Experts of a small language model.
Size: 8 layers, width 512, vocabulary 8192, 54.3M parameters.
Training: a variant of Muon for the experts, 352M tokens.
Below are experts of layer 4 (counted from 0) of a mixture-of-experts language model. Rows are named router (the router's row for the expert), gate (a neuron's input weights, with its number), up (a neuron's input weights, with its number), down (a neuron's output weights, with its number) and show model dimensions 448-511. Each number is 128 + 24 x the weight over its row's rms, rounded and kept within 0 to 255. Numbers have three digits each.
After each expert's rows: "comes after" lists some tokens at least twice as common just before its tokens as in all text; "raises" lists some tokens whose logits its average output raises strongly, later layers aside. This comes from a sample of Wikipedia text that the model never trained on. Tokens count by the router's weight.

# expert 38
router:131062106124102087149102137130166124127125148110132156128131101136151106130119114100110115193128134090146117098126121132075100152138167125140130125122133136069115141096145155133143100129147079
gate0:177082126144118104106125152116077133127111146121153149124125113148104152059145120090149136149157135160155111104126113133126142128118144123133075149090133118127173204097150133110154121092121120
up0:108078106149124136158136061130102179131137127135128097101151111132163115118111095111115150156125120108125167082085168126091150121128158127112083144154140105153104176084154151163125114123117172
down0:111113158161111178097102147107106120146113121102175125136132178155125116160144123183092133122102115134135137143129095150134154147148129105124141110108120122133181164110094148126139145149125143
gate1:153103130143166108096176138119116138109102147152170130119136107125100115144100123158100104137104130145071136116152156092096166173169148113124088128099147106119099151127096103112147113154117130
up1:130184131088150120163169124135136118115114078081163133137173111113086143157145095124141129101167171122113103096177105160145112130085128160104128110179127113158125127111159130155107149133125174
down1:142125107172108149145114100132149125123150125106177132101192076132116119116115128125141127120130142130211118120161137169162129116111142126124135130137105131113151108140199151146130172115100141
gate2:132107122114186149142119108130119153100111118143131136129145122119145155136122106112184145127149107128151123091122139136120125134122113099151125127084134127082150135151107093140146114143116134
up2:141158127118116127140115126122132136117116081117149126139131098102126147109106130104174145120155117167142127167101153114175106135096099123062131114132088162107189107154130130114128115135151153
down2:145120114142145108132157174104129128128106117164134151151130124104161138154176111177119127142150156111133125129161154150111109108174114188166103141094115087095088151118121094114129118127114118
gate3:105139188115143147116123150105144104090171122131159096114154099097185139126121119162095096186122166116090152143140110124138145109096096137170118116120096139139152151115096162151095183118096112
up3:104135134136143130076107133095108121142091109125155146150097151159097097134164126130141138101168119171146133107142099178128163114151124132104161122105150118141095118157095103109135144130151151
down3:096108139167153114109158160132134115105180118132113138085126119150098143137122119109131148130094121111102093110108108120157119152161121106129138140094159142134132093174111142129141164148138147
gate4:121119136135162100108136152120147121144129117156114114152140078160163126129142148135089078102128118129125124127127097153152073133141145109121145120104183147100106142139175152137131129173121122
up4:139108131173140139113122136172081097162127171096139149096164162128121149094144123174148160181106094113098138149139130134081126097128125102150131172138085133135062180111162103154165103086166145
down4:172107122136084141120161096171110128140164166111174098098145131134130155145137109152164153131113119140134124119142103125115088092120095158114137138155109131110094158111100138131113135119098150
gate5:114143133110107126153100156172126141130169134162139150128127134158123126107100100124166130172139090093128097110123149134113147124124125147085125157200137149109130131131158145122119128140126054
up5:142145136171128143093121137125186091196124110168107136120166123147103176093120119130137127125104121126112151125093135122141145137125123174128144153126128139158152112142108096093149129123095153
down5:150147132152174127106115117118122098102156138140117118122083139089157117148167107106094145113097096135143105114123089091156148122079127105128139083119130179088139123092114131112119125140110148
gate6:120128146104074136147138166163111133129116157106084150099123137148128117114167136170147159124131146136127110119142173142119132089128139137156151130116156128059076129117118134147121140165185103
up6:082147123124160128127143099071153119143159148155146127144156126120175090113075125115148168128132105174139163142083086148157091137119185137152112116140125130141132094101088130098113143116090114
down6:158107119147143148147192097094138098100151109117137128132167154096171119124134157155174156149144180150114122109065108134160120166130129125108109148096133110100096147086161130126169113174114157
comes after: " |", ",", "|", " (", ":", ";"
raises: "ave", "ne", "ning", "ami"

# expert 31
router:131105106131106109122129119107171108124112158125124145157159139114169085154089129098093102166119154127112154130122154132126106171120108160119165116134148134110147150100134170112138113114153120
gate0:126126091101074152136148142116137152142110138125157167146156135053154146129120167138139081139081139132157091178110076151159085150148093158111129102126156114104145133148149112150126127112112115
up0:136149157084144123167115095116118113152133117092133137143117168104130115111102152056111133151075146128106107135110116109115086156134143127128099164142137111138128169141189154132176164148132153
down0:142140118137161119116147101094095092185167095145170132119123129090122127126121137095152146158080118139142173148128160100159166143093138144121091145154103059122133158145131100148108122118137123
gate1:135164164158154153110136116119141160163155136151152095138138130124103150122187143110128154129121145077105097099127141167090151094112147133152131122117155165166061141147106151123148095109132097
up1:123131114114070157121170148154147113118133166140184108122113175101151135138089153150076127161127144155098113124150176155112117118130105146123113115138119102143114110077085135136143124075135158
down1:120111114129153084096136176123162118103128142120123111120121119148145138157131113136138137101140129160159126136159149115089120116190137141137137100143096123136113144107136082149091132103114118
gate2:107147121160139127124142124104112105117129123110113159127151136136146109100140103121181135094127142133118137108166145095128115129115144089136131158134096144085133116175153117097075128104077143
up2:144115129148116126146101154098137128101130074080142109113151174128145129141132088103179141107153131119155110142147130173152160157138102173147142065137130092102090118108167136133148118143094147
down2:116118149162127099130125165118162114120124133138142161129146149121139068113141111102169107099111103121138152136144144160164080073106138136111162168085161101082112122149117133128138100171107118
gate3:116132083114157114161105115148113109109154149115147090120146140125086142144137118121105111163126136119132105122135111172125091094130097166096092117105100129111128109137110167160161156142127095
up3:131132115150149113135095122150098146123085121112116082121127120155122179156126112160115132154145102130121101078106104107144152104116131136125129115122167101168141120129126153122121079143150080
down3:121155136137120091107137118150132119132147135114114146135080148122135095100154146149139094139130173129154069116159104125075093167134124114112109109133116112141176096171131132094120108183100129
gate4:112128130111107179157124160157153121119166144166115168154134145143156165118142154127092187127122146112160127109115154118126152146148125167141135116171168102126145174132146110118102119110182119
up4:143090158101152109149138156123130179110123117171101122119123095099096139127149120094141132124108144110116116120074087124138136164123097117141113125117130113107121076152103148097157127135123121
down4:092137132124118141137115109086096071172111148113155138151158114139115134091165123155146121117093137133142157101117171146107129146125112110130144148103125130197116135159125147123099162122120141
gate5:123177175120133162161135140119139118138131154130116092146106096137117133136134139130108138128120121134157131112108134130128148077137140145148115124150138148146135136123117163142158134124135125
up5:110126049157124111114133088134162098123105118115128134139123147155142161121141113105092100119178100156130151123129171135112135168115139129159123107115126117131099143121115110158109140103126078
down5:129106116076135115140103126148140137182147097084162115117141133133124083154126113145103131107120087103083083119108138102064173094123104115182126138115121134092130081075089136158119115102147085
gate6:109151138153094135174137093157115140121138105124129114063127128139157167120138147150110134118147111090117116137120078089117124107115206134132106158143146144122135130140158113130134158150160134
up6:124138116123119132158124107140090107115143100147121144140103118131133131152139121103061110141168133102104135161151148090119167142137114141119102091109095098122119093136120123153124124162143149
down6:132107089121142129143129115132149115123132154100145081141129123143147141148111152137114131111116151118125136126177144088136171141159128124112081087146154131127154137150111116114118089092101078
comes after: "=", " =", ".", "n", " men", " women"
raises: "\n\n", "\n", "=", "\n ", ")", " Also"

# expert 7
router:094133088128117120105100121132160149113126150143114173150160133103140088153106157107106094141145117139118127134129142147104088153114176129139136149168142124106146146126153164116153108119147103
gate0:146099139144129111119092098088127113119074136100146150138111113116094150164158113153146110133134173144096135134151117118139090158150096088165101144102118141175121107112127151131145152161087163
up0:127116141124122127123139126137119129095130176144128109158100130104125192110113120136112111176091135106082155147162170124091145121124132125128108106116108144149138182145166107131175128153134138
down0:072157110116135102175102151125089088107119087131124172116143116130106157099147114135124147123143148113080128114126140130154136114117170148122119102163111113118121095107114116118141162152126153
gate1:136125135103163118116126115119156173121141151141127132108121139150113193074071128128125134101145134083121111122108188154107141096151147127136122087133151126086118126163104093119078120124121088
up1:125140125148099117107182127145163129126091111105135141138107138130152131102114149176188149099128093156128111108135064113117116115099106095152176137094123114130121118106114111135127143068110104
down1:142079119102102123146118114130140100119121113152168116118143108177160096116098145121121088131094120132118159121134148126160118104132171143159122110142106102124154120149130141119134110116121146
gate2:115104116066149089177100159100135141133115167122102144134124127118102124170096122125102147128116156116145113092170116155149152154143150067205111112124128119146077107077097141127162070089138139
up2:105100140116111132127174172132141135131133164099107138136116084179139122114139144136151096158125136147121128131095094131127152141149172126113119134123124130140126129122116135099133119116129140
down2:088139160125154133132100123142134131145120144089128143154156086126138145113196106119171075108171143149163107163155096140117136161100146102159100141118137132096144089096140130119125149167114129
gate3:141142124127108143105129166075100101098131136142150095135115098129133150103101148126142121123177123140135147185156118177105134139144107121143089145143096127119130165107140163103126156155167073
up3:114140141140154123120161149129126102105165127115150117122124128151122118119110078147094048134103099090125120134140131139117164122165107139128136140129167114157166144127120107149150141126060162
down3:129125168146147092118109127206116139134141136095135190112139117139122139137156172129111135164129119125092104164114136104112105136150148130119145110157081157127092130157124106152141181125096084
gate4:124119134132129119148107128110118148111076132145115086160121133105124106153116101132163152155086098126129119082179150127126135119122140151142186104083091134145153144104121133155092105155124101
up4:124143113124136144095171094175097149110112120148160121115105101110163112130133138099117119113125141102128110151105147114129114155124142107109147112093102196119140128145115136074125116124171158
down4:135158155142147190104094134152105056146120142116130065145118154142130128158146094130130074133136126146150120119120119134114170145085120120079118139091112141145130155167130128046145109181157147
gate5:134108063111166170108131129087136105161128089147132117101121111115113112114143155128112126124124162135135140147139118111157139117111155122136130080127138108118137129150096083149127111123112123
up5:099173119085116185124111100144158136131128168137128075141163114104091113095138137116107126144148131145122136110177142113126137122129152141077145051087151099116102109156118144129134111111083134
down5:124167138128127137127119134124126100128120158109111178144126155158125111128169131149174175155145097140097142170100133188108148156127107144160112133168139144146100142108130084119147140099117126
gate6:119126127141110133109200128140122095149108136120166144095108120145118107138155177114129113100122152127182092152129133147135176145106146106119138131152102141159139151145094125091151129139140146
up6:126124088091158130150141151141156138153130113131116114152145119118069118154100121121114122133109151132144141159132120117151094165147097145139107086132112110105094079111126121149133111069138165
down6:128164152139091119155148120145091087077106095128139155186168107116067156123099118133097090159121095154150121137095116102148138096160109096150123171106144113132102114126095147090091158080168128
comes after: "|", " |", ")", "Ch", " Mar", " Ste"
raises: "ction", "mm", "th", "ming", "son", "min"

# expert 40
router:138113096139091078086128133102166133096148161143120147149148094077174082164113158104114126130105133130136136148088152122109107126125148136109179155137149111082144170082124161119144123066142112
gate0:124111127184139170126123114117109132167155101174167154092139142165115110115165185139112132134117137129074109180129141144145170147106116167056146119109172147125137104136142142119114120146102125
up0:144164180124144094115146110099167168131141116100153111130136157150145109138097113139167155132146142147100146146134129102127105126083134116114166137113108078127219127078194129158153134138144138
down0:092151125157129082187135118119149110099129151074099157158116122170144108094118120130134099090081170113158137106143140119116095110110140114136095155089120112127098128116154142152174099124096113
gate1:082094145172155086156127127098118116129137125101131109176142145123132103138121148097126123111151118156121114082152123121098081142119157130142141096136128162115094130161129110125123131096110114
up1:159107181161117124158097127139136143121132115135135139146064089139154157155146134095091129127106112133125150102113144137147131096129176127212145151134149131101148052136140125129164128146147152
down1:137161127158106114135143135133120117136136094075153131120122120122117079143107135146111092157105141119146133124098116176108118164138069145168085129121116127169151102175147139082079161159104144
gate2:130087134150094158146139103098121123125141116109144117145166118118134107141140123119134147103181081135138133097150112126123145132142110146115147060144127098125135136156126124125152117154162123
up2:121090113148101152124129085100094108140121123140117140121153113161121134119120136118086118117133102089094127114177088135180142127173164179085131109170151130097110151121125105110085114123156160
down2:170150103098067126113134121093172078078164118109134150110145124138143125148161141087120114114140133171152131073156079141148165125121133133139073109105094100163106110151122134114143107100119106
gate3:070147157120122126150119114170117074108120103130157110168135111121118129143114132132101141129143145131135127100105108133139139155161116141085139103181114160131126109133167096079074144133102127
up3:133102085110138164121152140102143154136133118104121143133126149107127151085123117138182111133115168090129118127135114157106118135159113162141129101133101190132120124120102129138136161136137128
down3:154128114147152148136089119149113135114134132131134119137102135117114112142126121140191105134091146108086131138134129143094130100148163150121125130107091106127130137111104107108109172146130113
gate4:149136181131105095122116135143132172158136132128101104108144131139160156155140116099155132150113143128147117113116117182139167165172108140109133115130113126153110165162127135151110131186178096
up4:118074134144142136152135119179129168176163133101096134159139107080116105122150120156121093088104098107114135104088085138113113135125123161141126138122131140130157123131139145094125163121142090
down4:178149093164134154096112122121145145139167114087117161119138101097102102095082126149102144140122131132151120092138150097115142106127123123162098074125130139140136126135109106121136140103094144
gate5:094127127157098173143110132175144150185122122127125119149154118133130127160127142125108136108148163135118129079135097131115136144127110129142087143124078149151151122117148152132169146092079116
up5:128165128125094069117119127144090159130118132114130118142155123152094129180101150112117109143131132129120104135115114144178172142135135141122129178118083100164120103143149121114113171070137088
down5:163169138151088151106112125175172113092141157070099146123119125138159155150094111113128135102121142128134167103135130122109108132089146161135124144118167128113128106117135130142105130145122116
gate6:110132188130165116113115118117125135170130157105114093119124146131170151166124103149147082117145147149129115109137145129161118119127121185133088172108161131099113123090131116116164136089139165
up6:119145113125107103147116121149159135111127146066112150151131140150089105151116143144143127111184106120130081110111123127176152146136121136164134122104132110102100108115149123144113147130129093
down6:111149140072116112146126147104154108139133136160145098137111136168125131064158101128144125138166171141124166128097164136175066141125120141158135170131134116158139147136089122167162159115106177
comes after: "=", "\n", ".", "\n\n", "\"", " U"
raises: "\n\n", " However", " They", " When", " From", " While"

# expert 62
router:101072086133080112090094151138144120111115163120133111130151132107126097104129145118108142139110121144153137159131153155107078118114141172138152101113127122045180131099138183108126141092144118
gate0:158108121171105099089152156140132123156112138143119093156168134144116144124114122163135104119170095099123083135115107160169147119184126086160131079103096090106076146143132101113105114112106117
up0:085095155143125143122119127145133124137143108152133153135104096172085176158155127109083144127113135116117138102089127155117098135097129132133112133143158173095131137061110171098155104130144164
down0:110155137162101138146092124151128136136132180135127141107113163134139145074129105149085156131152104127105140134119133102114086149113124094129106158131104140105118074174125160101120119141122164
gate1:151117156094135103082112120143140133131163147117175109117147161150119134100125118153139126113145138154101129130144109194131076123173107138118149116080086086124131120132153164158192164162091128
up1:174074194119133090129157149158155088121103153123136101124165102153149095190087120117120137142148120125148124117138112142110168116106097096111162098145149140139108127188134075091151113124106133
down1:152118102129122130110100125140099109129127128124157120147165127162186116125128157144146134130106128102099157152118081139123084142184076150097181088078093094145123122183112166145137130166177104
gate2:089133127143136138150124117123125118088128132167103186126151116138162159092128146129135134158103125132138095139140131084133128139145130129108140108135155104127135097136091173097097118151115155
up2:128136164136135109162141088121089104093159090111109144127134117142161140109146147101166180130128138122142131091165185073122131114137144139096083117088131114158103158130148151125111126118101127
down2:175117162137117164135124174144133120060152177156105119122064151122110120115114147130132145151154144144071129148150099175145114155139132120145149127100138109143126125117120141160149113122124152
gate3:132113121119112109140081160138122158138144139080083122130127149106128112126111127135115145107129143147094160100130088114103135098106112104160146115132089126117128115107098131135119115131155098
up3:104103158144132127105147144110122150120123154131137129134127128105079185137095123140127108183119131117133167076112168128132116166144110102135175168144118119135094164100103162079130113090083146
down3:167140119141133106111139106162192165112112090118121124123102162108088143130130118125141119110129128127114146162078142143135138117133099122080102137109100102111128127123129137166132160099160101
gate4:100128134120136148121121108142159106149137101123148109145137150143112148101140112118131116112087127143179166131121176133109081107139099096071153085121118082091151128123126141122119129068131150
up4:157131147134138156113108089105128169119099157159106146105119151125118131156144159113113116116174129119134099133130123120128158177079153121178172154117178103168085147111138116137116134137158096
down4:111143111128089130132099130127155098156152161136171150131146143128127121108155144085157116112129108111140131139125133108130125136136167151134119111120167132123118129174147156171103112140156127
gate5:143124109114135165135096123129100145126085122109114132061145129122127150127140116140096117152126169138104110120145114130141106169116100167096122094147147148121165112078113137115152075174129143
up5:096086128167112163173148113167158106084133125129143130137129133131140126130140138138098157105143093113109145148165093114132128115118134118129139117146142120128114108126145156122195171115145096
down5:183162119119125115133114138131139065149118148120161084112176100161146123099139128098154118145165128135107150104117133113133135122116120171147135140136175108129154144113138094130150075144125162
gate6:130170171157140130088115113148106090097156089177137126165094131126089141171104161124169137120140095162116085123137125161129158058125124130127135136157124129147176140152115155126127133114127143
up6:093141139118120111121158123087146069162109141145106137132149139166141103120119108087127135155107156133113140134131168102127105153097085136116121168124146118137170105159151106154134106162100140
down6:109120157127113123141131136143142133145179133148150142146113135122161109109121112110144176150071086090099120140168124154138085140158132131090130124084186072107158158118095118123154134085132107
comes after: ",", "^", " (", ")", "{", "°"
raises: " Also", "by", "\n\n"

# expert 0
router:108082151161102125084104171116156095117085140126139149161143084109172112164116136118111105135118116111125150121126139126063116135091172139129153157132154120124193154107142153086166150117153131
gate0:140133082115135125144134123130076128125107126160111119125173165126126134153126156121141107145107138083137100145133106138127127113159114118134114141138116137115114144156103150130134133115126127
up0:141118131137124103159096173115128115132110134130100145124167131146165104139149093155118150128136092074109114137144089171122113114132142103105057111095131143119103141103121092134144127136140113
down0:150137117131155172134099126110116154139158152105103097112066145135139144146156117175098086177150131169100130096108076117108123167088160147127147073134149164125154130108134113150121140134074127
gate1:137124127104125096156134128104121101132107095063155169069139124127140088131126088120109139138097141094144142128115129101156172188121148132154144092113087125133096147111094123102156103130132108
up1:171186133172110110143132109103115111100099094149146114108102133161142118167144123174134172108097107134171160076160155140124141104138171138113143135131135118113123155120093155118127136114133148
down1:151178145120117144095149090101137162136132154152132107095109109155125151109123092141140124119090108117168068110144111139099166114120137084128129118118127153111123146140120163091139121155168109
gate2:105110119093111115174106091101095121105109111116126088124151209112132136125191121131114105132181160095089132135092185121139135109133107106148124130131128127155111117143151105169108098156132111
up2:098141106150150141149150097072084135093124136144093117134140108147124135147110069161137136100156104120119160158143163106106151137110145119097118148091105137148164138120103142120115153119121169
down2:138132125123128144107143117163087155168147146126155145167145146117130119183171150119149140123179103180123085127139181110140122117077138176134098079153148147119115133156126130172115126146116131
gate3:147135136106120116141130184155106105136097136120148134105183134162165152138135184142149143105127177141155114146115151136149131095144103142136112155119116101157164198094126128108144137124155147
up3:123137109110154108128107127157149125112142125113137133123107163112141107117160109121133134132146140153151116098142135136163146129195125130142199114110126127121157155100156135140140141121150102
down3:117131128132161117124128144132160125139111103153104120127127120140123108139144147143122126160125088122089120134091119113112148167123113176091158169146129142122130140116165154133135097154115104
gate4:143166167139141119107119079102141144148130146115106134133206103115132138157136169135096098101127116134109160101087155108142097143133113132145162164117171084122114127082141101142135155131126134
up4:115098126124115127100101123122133159168106125098153075169142141156128098121108166161119091103119129147130118126136134131130135081106146137098086137073120134079128129121141106116104137136135108
down4:132143101118163122128093165139135104163104138112106122119137162167087133142144107107143149146132142127133105098133104155115132134136123132168130115166106106120192124125122110133160144120138100
gate5:120115129109092112130120110046108143160146130112123155122143091159133144121120165153141094137156149138107086125113108175155109130116101124159151101099168191116140120143111105117050120134130134
up5:097118111119146145134161118136164141117108146138114104100123153148136152116138122128105128096149156096153100150140097147112155120107110134109166126168122125166124103071125142100162126104144090
down5:142107107135157125167170141158112120157155151095166127126079138111119162070151125102162158098093124113151093121154136145095133129128148133115130143126095100117104134127142112152134129078177136
gate6:066146155168139144126142174089153124142146115121146104129141124141159175118111115101134118125107149134108150106104134094076123108106099103120095164135087125163183155103123094159095154135139113
up6:120138137141083137161139113123149110140157151120123139158125154104099115118106151105132105086128157098135142103138101143136112086133098118127155168116150093130138083162126145130122122162103137
down6:114068110130117121099122099159122177144103039111116097170118122137104161114111154138112151096111185105148120099099130108120121099150126164131110143133138154138126121091159119143155112131145086
comes after: " the", " The", " a", "The", " an", " \""
raises: "mber", " Time", " time"

# expert 36
router:137095105161096099139152124176159098146123119130097144132144089138147104121118177110112143171120121114118146127098175183140111157119161165153177178151167122095132138088149147098131133112114125
gate0:145157143162114144122121125181110098136107128157085157112085116117152132176157131156138112159099131159129146152155126134099124114164156174158140113123155075115146161087154140131147151147142192
up0:112142123120118145115114096128141108081132128146146140140133140096080115118129134173117113158112148120148162127110126130136149151162120134122138098106121121097115116080121164149138146117107137
down0:115154123138149085108151137178132144097102101135112131143137155137160150153154111100076089095098113142112148107130110148127132128143167116152122117177181106176138152117164104112093123117131121
gate1:114126126149150097176159124100149182134163114136133135109118128083145171128130131142148151098130167118099142124146090120152131127128166116112144154145136117144125130152123122151139118152118126
up1:096137115127164138130151110144104146123112068113099153133118140138111118112162137151149134122162139161106161149122141132184088122150150119102156178120186125114150137141110155157141116132159112
down1:148117100132162097152138068100130125132102124136141093136127137158140120129138156123126149115079138150161113121122138154117066123152139142157121148090199152108116180125132144109094140146117117
gate2:093140079167120070157148081182132144105118124136100139145145108119096129098121100126118104143166115119148126139133124131134139096124107144079140111132149166110106113109097097149151141116135136
up2:135151126094123121102150143070168106145149120165160117118134132118160138096122120140104143103107155129120128094127102146124164123120136146112143129138121141107101107140163144153085126136110114
down2:159194114161177129133145159147125125131108117116150101111123145189141132115118126144150145136139101143138109144123128101162070098127099119129147080126153141139094138168158205114121108080134078
gate3:116117097117127176138086098130110143129116159146100134120069160147131149097168135133139113127121177109130150162162152128116084129099101117127174116092138134105094135155106095174149060125137109
up3:161143156085189116115089127134113068085146063160169111141073171156153110159111146106095134077154170129128117127122106084129140118101123134159147118154148107161135126134138116098145142068144135
down3:130133123130116157151130100128125132084145147109101140155127156113137185159184115130126123137114095121103088120129187174147130110138139095121138129112141104143161098111143122164142074162107133
gate4:139140116146131139166122132157124148130165136154113107086106106104145167095141148122134135155144080148126162136177147119119130127145115126116152151145195127089082134114095147170182113073146117
up4:133122091172158133127121163168140104157151129174110122119120083141134108101148087115142089137119114155081142147167132145133091115110139165133117113174182091150110073132187116138127111105169118
down4:114174138101089148131132100125199110132093148128142122137162152102138158135124130124126158105149155147138138128106146125125101112169125122118099155087093116115189120115135084158161092126137166
gate5:108112137127136130162151134142146144156146118115115140171146139167107152130145141099125182152125119079128134119109092106103128128094092183142139134129157122127110140126132139132111184149154125
up5:138144123114117110141101128122135129115126110109102119144180150128095116099132121125147119094088140175121094092141192087121108133098108101116142120107084155159150125142112164122149115121151096
down5:161102140146105135151138132143111131110089085122123140109159144123109144106126147108106142098179120103101155140107096162140130174069167127110129112148183063068129165133111091151157133100126139
gate6:128135165108126169145111127101125120120086188135122099141110145104140161084149131091102132164126153131136137102099146082134128163135134094147129125119089138124148161160140155142121113216144105
up6:150076155129120178152119154145094116116115135096150093153168175147122169124149161127104095148154142154163130125156125162104146140129119085140144157179118148132127139131141139144125096167157106
down6:110164133100112119089093131133148137132175100131136132131064094114134126149146187111118110116138112089145083090147093109116168181106087136113171135155119133123173130153139145117150133149076124
comes after: " in", " In", "In", " to", " 18", " on"
raises: " if", " they", " while", " there", " when", " although"

# expert 58
router:131108135136101140106101124125153108140121147144104135116183118137199105132107134111148121111126132125125146118112156128122107133102143175140120135118161160103115159108154179107131104075147083
gate0:158108133082110129119153128103163154166167088099120114106134089081116119115149138158139143122126085083139138126166091141126125141112111138132143108100153137134149129081109153141114132156130092
up0:142105140119115151154129141109118122126095108121119133119123132152198157087142133108151064139142116113147144136115146113121120134127155125180130107189100180142127132121142169120142140100130109
down0:134132179099135125153139150157152123149138141148127122103164154143129102145117102135148109146106144085142127123126085133155158097147074148093124099144122164140152118062138141121159091141136091
gate1:111149140151126118149153117155120157079147126117124106118096140085146139146159128168138131161134137148127147141143116173128120120138126133177149140156118104128156114128126143128132159118139106
up1:113130129100104127138130077103148100118130112130150146101164108141133105149099145124176114108115098148176110092137103127121181127121165128088117155139155139119115101148099128128140132112144088
down1:134184129146137116122120184169141133134107139150133132143080178106144168121148099090141182112148111129118134165140124135137119115173130102137126158141156152117111146122121162139097127117113118
gate2:136062112115154087163134136144101145147137116146108131124104141134146182140099153138139147106111109103133145108115137154096155133102094149141141085125061129088136142128140130163110122086129114
up2:128076139115137153138109073127096169147137095105152121139111105080159116136101114121131114107142143136116137116132095139165129098101136133101105109157172087155134173119115095097133144139090175
down2:095136108120108114100115123137117131136137121107110167136182163137093065112164129110172133130133145098117156116107124124120127129142110074133124126170142139135134134172131119068162095153104123
gate3:152131142202095125112096143132155154096135122150122130150110092110139144130126128099152106120145117156130125160113152116138104119116138100151139130150142118147149130145153127144129088121156169
up3:098126163094103144158161109131151136140141133101124116158146132167114148122106152141064106158103126128129157134106115168151149101149137156101122135150177103160146144148135097190148142087130101
down3:098103155101143116168129135146103109126095102110120174167104123094104152126169156106146117118134133149117091142105159125131132147169110150105121142121142096139097111127110135183118135121137166
gate4:148113138133119136119127124142093111136138100149133133104073164128108152192190118138095159148127088124132122122122136132083118119085160121127133092139130143135126114101130150117126119100149160
up4:153134139093134137093129114128111114116097130125133075093100105152131151089122129134108138111111117096161118107133124113077132110135073127135131117130131137113114166149092099067112111146086113
down4:155080125140113154097149127125116154144147119125097130123130142108147152140130092099162115158147118119125128141093138154122125138179078139136113093132125129111102161130142111150131114127128142
gate5:115127152127141168086129077141123065162143127160186110160090154138166148148134106132082132132140115130143136157076121121127119109143127150134115167109129088108127136140154129145161161138140139
up5:098118146174144121095154134156131131136105117148141163144124152132082129140114134125072092111125083108145071116109166155105120084153125093094134120150126135143105143089122107160112159099106154
down5:103153140116140074122165129115121111138074177103113165128116112143119076105167170134110115152122118154158127079123169139160105117138157124136189091141093163125145124122102134104146110130140113
gate6:143165100143112154144106125121118079136105130140048112130083118135164124096120077135094143135118161090155118083149152122123132093144144166119147135167129108127134134140135139055132132125127133
up6:148103102134148183139090103112126163132147124112136154178115151120143172153106123140139152110137104122128084135171163137126088108162123092111160105115162082171184139133153137134108130118159146
down6:170108124088120117164107141140154148150088111099122136146088120130127177147111112091103106120138090142122152139142135141095115110151160132149149141107142102125107183119088145094078062106181164
comes after: ".", " in", " was", "\"", " on", " /"
raises: "=", "The", "|", "It", "When", "So"